python train.py --n_layer=13 --d_model=128 --n_experts=128 --experts_per_token=8 --d_expert=32 --d_shared_expert=256 --activation="swiglu" --moe_layers=[2, 3, 4, 5, 6, 7, 8, 9, 10, 11, 12] --router_score="softmax" --normalize_top_k=true --routed_scale=1.0 --balance_loss=0.00302 --balance_bias=false --n_groups=4 --groups_per_token=3 --init_std_router=0.024 --lr_router=0.00172 --vocab_size=5474 --norm="rmsnorm" --norm_eps=1e-05 --tie_embeddings=false --optimizer="soap_variant" --lr=0.00635 --beta1=0.95 --beta2=0.95 --grad_clip=2.0 --batch_tokens=65536 --seq_len=256 --train_tokens=308000000 --steps=4700 --dataset="wikipedia_en"
Below are experts of layer 5 (counted from 0) of a mixture-of-experts language model. Rows are named router (the router's row for the expert) and show model dimensions 0-127. Each number is 200 + 30 x the weight over its row's rms, rounded and kept within 0 to 999.
After each expert's rows: "comes after" lists some tokens at least twice as common just before its tokens as in all text. This comes from a sample of Wikipedia text that the model never trained on. Tokens count by the router's weight.

# expert 39
router,152,230,171,220,191,216,153,259,147,227,244,192,181,230,218,200,186,139,181,190,162,176,230,208,233,188,254,214,211,128,212,186,184,190,185,144,239,206,199,166,212,203,227,167,237,210,171,226,225,162,186,170,179,208,203,163,242,222,213,223,197,180,160,177,170,200,143,207,219,239,189,151,180,172,221,178,169,196,186,239,220,239,249,220,146,191,220,237,182,259,238,218,220,201,197,170,174,236,192,223,166,207,215,177,251,256,224,215,182,213,204,213,174,205,158,202,176,237,163,247,172,275,217,194,164,221,209,202
comes after: "\n", " A", "I", "A", "E", " N"

# expert 86
router,233,141,233,191,163,197,235,175,181,190,192,188,187,242,176,194,196,160,179,169,182,221,166,175,142,161,188,181,204,179,183,198,174,191,220,216,129,152,269,232,189,246,216,223,166,223,151,203,215,181,232,193,145,190,209,181,250,217,198,271,204,160,215,227,242,218,202,197,231,227,189,192,235,225,163,283,225,182,205,216,197,213,165,183,186,228,193,241,208,159,175,192,182,159,240,214,194,133,133,257,206,214,225,183,201,239,214,256,217,185,216,187,240,220,206,199,224,156,165,181,207,191,217,217,225,233,200,209
comes after: " of", " the", "-", ":", ",", " in"

# expert 59
router,171,187,209,190,151,241,227,219,238,205,201,150,223,227,235,179,201,192,175,171,271,207,196,187,188,168,218,202,165,180,231,196,209,220,163,195,210,176,178,200,185,140,217,217,132,181,216,189,266,173,191,229,226,125,200,183,206,185,191,155,226,189,209,179,194,206,124,230,196,185,160,290,164,156,217,172,173,232,167,202,180,201,227,211,139,202,168,156,232,212,223,192,239,174,171,221,210,247,236,143,191,204,187,217,175,240,179,220,202,190,172,199,194,215,265,215,175,195,188,206,178,249,193,186,194,162,248,172
comes after: " the", " a", " his", "'s", " The", "The"

# expert 26
router,197,233,189,137,205,190,195,206,178,120,207,162,222,246,211,206,212,209,179,223,165,169,215,197,197,240,177,214,193,177,215,185,156,215,222,222,245,145,207,233,236,241,162,216,240,152,173,172,201,184,169,232,133,213,243,197,200,210,231,262,166,190,213,164,144,146,187,187,210,164,253,186,200,229,195,192,153,167,205,168,215,204,191,169,196,214,206,116,256,203,210,187,221,206,231,226,175,194,222,178,143,209,162,219,193,131,262,239,224,200,211,239,229,227,161,193,226,217,196,180,219,172,212,196,208,188,182,222
comes after: " T", " t", " b", " B", " P", " c"

# expert 54
router,167,186,157,180,175,228,191,180,243,150,244,178,192,188,196,156,239,210,147,172,225,201,186,191,170,194,170,217,271,196,153,202,201,229,193,165,168,188,141,161,164,229,197,138,183,188,179,191,214,202,181,245,146,172,223,241,139,176,174,179,167,193,193,226,215,131,171,207,156,221,173,185,212,193,191,178,216,216,178,161,218,190,149,202,174,220,194,170,193,146,177,137,229,190,211,220,171,206,246,222,173,233,211,193,200,134,183,258,209,188,218,224,203,127,228,201,227,198,241,223,210,203,222,154,179,208,170,186
comes after: " a", " the", " and", "-", " his", " res"

# expert 78
router,184,233,185,170,170,156,164,195,213,201,205,169,217,188,203,174,183,230,202,218,245,233,157,171,203,231,203,203,217,176,261,243,220,173,227,195,226,183,266,192,237,242,165,233,186,209,188,133,229,140,206,270,234,169,247,206,144,249,147,155,177,201,202,215,184,177,215,217,227,217,164,213,228,200,149,163,153,199,168,190,179,204,215,186,214,197,229,212,151,228,229,228,201,156,231,179,182,196,224,193,166,218,225,176,198,241,165,250,219,200,241,187,123,226,210,164,232,171,221,207,188,170,203,245,161,222,194,202
comes after: " in", " the", " a", " (1", " (19", " (born"

# expert 80
router,232,191,182,205,164,214,191,194,204,201,210,160,215,152,151,205,263,218,239,158,222,242,172,244,218,136,244,197,216,228,186,238,174,205,174,194,196,185,153,179,170,139,146,192,145,225,235,202,230,193,194,192,213,218,190,218,162,203,152,180,257,218,164,185,247,175,173,193,231,152,200,179,160,176,249,180,221,176,259,228,262,212,235,177,189,178,183,228,147,241,198,222,207,143,223,211,192,206,223,178,226,193,252,176,220,177,197,215,203,241,207,129,141,210,177,181,156,211,212,174,200,186,183,186,184,213,217,215
comes after: "-", "|", "==", "°", ":", " •"

# expert 50
router,178,163,244,226,222,188,216,222,165,211,165,242,191,204,204,165,226,194,192,156,226,223,184,240,205,203,172,177,199,248,162,226,215,193,181,208,250,170,174,225,163,151,216,174,216,196,205,249,219,164,199,164,208,200,163,196,212,203,201,181,205,226,180,215,226,128,189,163,215,138,184,180,169,187,244,115,166,215,216,239,186,218,235,176,251,250,164,177,160,166,203,205,196,179,144,248,206,159,186,212,252,243,225,198,222,187,194,261,190,234,156,190,190,191,156,150,261,214,215,185,199,179,205,156,190,190,142,197
comes after: " |", "\n", ")", ".", "-", " information"

# expert 53
router,238,197,227,221,203,168,172,206,153,175,167,208,177,196,231,230,125,206,167,194,158,216,187,177,196,251,207,249,193,214,184,176,198,183,255,191,224,199,190,214,182,200,226,184,206,238,163,217,265,206,163,221,231,243,212,188,168,167,204,245,231,183,224,185,147,186,151,232,191,189,161,166,211,144,200,176,232,184,234,228,211,179,211,245,163,185,146,198,169,226,211,191,223,235,212,201,259,220,213,231,196,193,230,157,154,216,204,220,123,206,200,229,226,185,273,175,203,203,268,192,221,173,231,169,135,220,190,179
comes after: "\n", " |", ".", " S", " (", "–"

# expert 42
router,227,228,166,218,223,215,207,234,257,159,203,174,232,211,218,218,161,204,200,216,195,146,229,228,217,184,186,195,171,163,200,220,217,178,125,213,145,227,203,207,188,202,222,175,180,190,153,195,219,199,168,227,186,207,216,153,195,198,159,150,236,249,203,175,189,172,186,245,217,220,233,189,238,189,181,195,124,170,220,187,165,179,195,173,223,195,244,212,233,163,182,169,168,200,246,208,233,234,223,186,286,205,198,158,243,248,179,282,200,194,193,212,198,218,202,250,177,121,181,189,209,216,161,223,227,155,220,206
comes after: " J", " the", " a", " j", " D", " A"

# expert 112
router,135,237,214,180,198,200,209,143,220,180,125,239,234,229,193,176,155,211,191,181,239,171,202,252,214,237,192,213,177,197,155,179,185,199,241,178,212,147,182,227,163,221,199,191,243,153,166,188,222,239,224,158,171,237,165,141,237,196,212,272,148,185,164,171,190,216,154,209,162,161,202,164,178,223,225,190,216,194,199,198,230,222,179,204,159,194,199,210,215,187,278,225,159,180,219,207,240,187,205,227,218,215,231,252,229,242,209,210,197,196,227,240,220,196,222,177,205,213,222,189,144,195,223,159,206,247,241,179
comes after: " |", ";", " D", " A", " S", " at"

# expert 105
router,201,209,257,207,212,239,229,208,192,182,208,234,235,238,196,173,247,212,203,181,188,208,221,177,199,177,147,215,157,197,215,246,179,262,243,215,143,182,222,222,235,246,194,151,217,197,178,176,193,191,176,226,181,217,193,264,224,210,163,176,190,192,168,176,198,173,189,189,212,139,180,142,214,242,172,269,193,169,182,217,184,172,182,248,213,187,211,175,179,192,199,217,254,182,204,213,170,171,209,200,193,190,205,160,184,261,178,249,196,208,192,189,215,137,274,153,166,197,244,201,154,147,236,228,175,263,201,195
comes after: " M", " H", " the", " B", " D", " m"

# expert 55
router,212,189,227,151,168,214,237,139,223,178,177,241,141,234,201,239,174,191,197,231,169,183,233,237,251,248,165,229,160,189,194,211,194,221,166,153,112,251,210,192,205,201,174,189,167,210,191,162,172,154,206,191,171,220,204,170,172,182,187,244,195,189,211,136,194,232,164,185,251,159,174,164,216,193,179,196,214,173,209,235,200,208,189,165,195,210,229,223,204,156,212,190,158,217,159,246,230,148,182,209,206,191,184,163,198,241,205,241,246,182,210,216,159,188,182,213,161,156,175,175,212,199,185,155,243,189,166,137
comes after: " R", " C", " H", " L", " J", " D"

# expert 89
router,191,239,266,244,195,172,199,214,207,204,203,186,241,176,224,155,202,212,192,215,191,225,183,206,212,195,245,174,214,166,222,209,157,206,212,183,169,187,183,226,202,251,186,243,159,216,266,207,163,201,180,162,162,227,208,212,203,186,160,162,176,186,166,217,206,209,192,190,171,190,170,169,149,235,191,212,203,181,226,259,243,194,228,159,272,194,225,234,155,228,165,185,148,203,140,206,180,196,157,214,267,206,180,180,209,194,234,231,230,218,281,189,157,235,172,214,213,213,176,214,266,161,217,209,221,243,150,223
comes after: "\n", "-", "ia", " =", " Order:", "oda"

# expert 22
router,217,176,149,239,226,225,154,191,206,231,187,161,263,173,146,175,264,216,185,170,254,174,201,246,218,191,271,183,235,212,207,183,222,214,185,196,219,181,172,193,199,182,214,199,133,189,241,217,161,164,195,226,213,214,203,216,208,173,258,160,178,223,158,183,232,210,166,166,228,212,176,160,195,180,232,196,187,171,253,219,213,205,221,225,243,201,178,247,168,170,158,209,209,222,175,138,166,147,224,191,207,238,215,171,177,168,234,211,248,213,237,171,137,230,194,196,195,195,226,169,193,187,188,230,168,233,148,188
comes after: "-", " /", "°", " 195", "6", "7"

# expert 58
router,186,211,232,243,224,159,256,218,212,202,174,218,217,204,194,211,205,166,225,187,247,195,214,244,191,244,160,236,181,230,207,246,226,226,173,237,199,228,179,227,218,191,157,208,203,250,162,223,166,219,213,167,187,145,151,174,206,230,252,209,169,202,218,207,262,205,234,236,179,246,234,210,205,192,210,268,162,214,204,171,216,245,179,241,128,262,166,168,219,249,248,265,206,215,190,147,165,189,243,197,139,201,194,207,196,183,214,186,212,166,244,221,200,207,240,236,201,191,214,225,222,196,215,196,174,205,205,161
comes after: " of", " in", " at", " on", " to", " for"

# expert 3
router,191,147,189,156,144,200,217,205,249,230,217,191,168,261,179,209,224,198,171,234,227,187,215,161,186,177,179,156,217,185,220,219,224,167,214,210,252,221,234,200,186,261,210,192,169,187,177,215,198,157,226,279,222,135,225,197,172,220,186,146,195,147,279,259,248,217,142,191,204,209,190,240,194,240,175,186,180,230,172,239,210,254,216,171,194,189,196,181,222,172,188,218,193,149,172,224,230,230,209,207,202,216,194,206,177,217,152,210,229,186,209,205,127,228,152,163,185,206,200,165,206,205,175,182,160,211,194,204
comes after: " the", " The", " a", " his", "'s", "The"

# expert 109
router,183,147,257,229,229,193,266,217,208,187,202,191,260,185,227,214,209,180,245,190,225,241,212,206,189,217,164,246,196,228,204,233,236,195,184,220,185,239,169,200,160,191,189,236,164,237,143,240,180,244,219,194,215,144,155,213,206,210,176,198,183,175,244,226,246,226,210,228,204,248,236,241,192,188,229,222,158,227,214,173,206,221,163,228,155,286,171,186,254,228,258,222,224,204,169,177,168,219,232,169,148,211,208,216,199,205,223,169,209,166,228,215,208,221,213,234,241,215,204,264,224,216,214,187,181,186,226,163
comes after: " of", " in", " with", " for", " as", " to"

# expert 113
router,217,191,205,190,214,180,196,221,179,224,203,214,193,183,226,189,215,217,174,160,247,220,199,150,197,189,206,177,231,214,160,182,157,164,212,142,215,158,167,171,192,209,170,223,205,247,179,209,214,166,204,196,208,167,169,176,168,209,152,211,235,232,211,171,209,264,238,227,252,193,146,220,180,130,172,187,187,186,174,157,111,170,178,183,209,234,174,152,211,233,235,195,193,277,237,147,160,160,240,188,226,207,221,243,248,242,167,207,195,191,202,132,206,220,198,213,222,147,240,218,213,214,220,182,182,191,221,189
comes after: " in", " on", ":", "|", " of", " for"

# expert 5
router,200,225,179,145,160,231,258,264,217,238,138,181,178,217,128,175,168,197,183,169,238,206,248,201,252,141,184,171,150,244,227,196,218,237,156,171,228,202,159,213,224,196,193,162,206,205,211,200,217,161,206,229,242,187,193,167,258,179,205,202,236,178,167,205,210,169,198,199,212,155,192,209,181,166,236,232,195,194,228,215,180,228,155,182,199,169,153,189,265,236,202,166,253,161,221,224,188,232,219,208,205,165,209,192,172,218,232,193,226,206,151,185,172,233,159,257,173,200,186,181,191,200,183,207,157,218,209,158
comes after: " the", " New", " United", " in", " York", ","

# expert 1
router,210,208,215,209,181,175,219,234,158,156,217,230,169,174,211,209,204,186,181,174,164,248,131,177,195,199,157,183,240,211,175,255,190,195,203,186,194,204,193,213,169,243,221,190,236,210,187,132,248,236,235,251,166,192,206,230,192,181,159,187,277,169,183,189,210,170,200,198,197,199,230,231,217,195,191,198,238,202,273,146,190,240,230,206,128,257,186,204,205,175,172,219,241,141,276,142,221,199,184,253,227,208,183,190,210,251,231,198,220,167,211,218,191,161,231,217,193,190,180,201,213,234,193,195,192,188,149,211
comes after: " the", " and", " of", " to", " a", "-"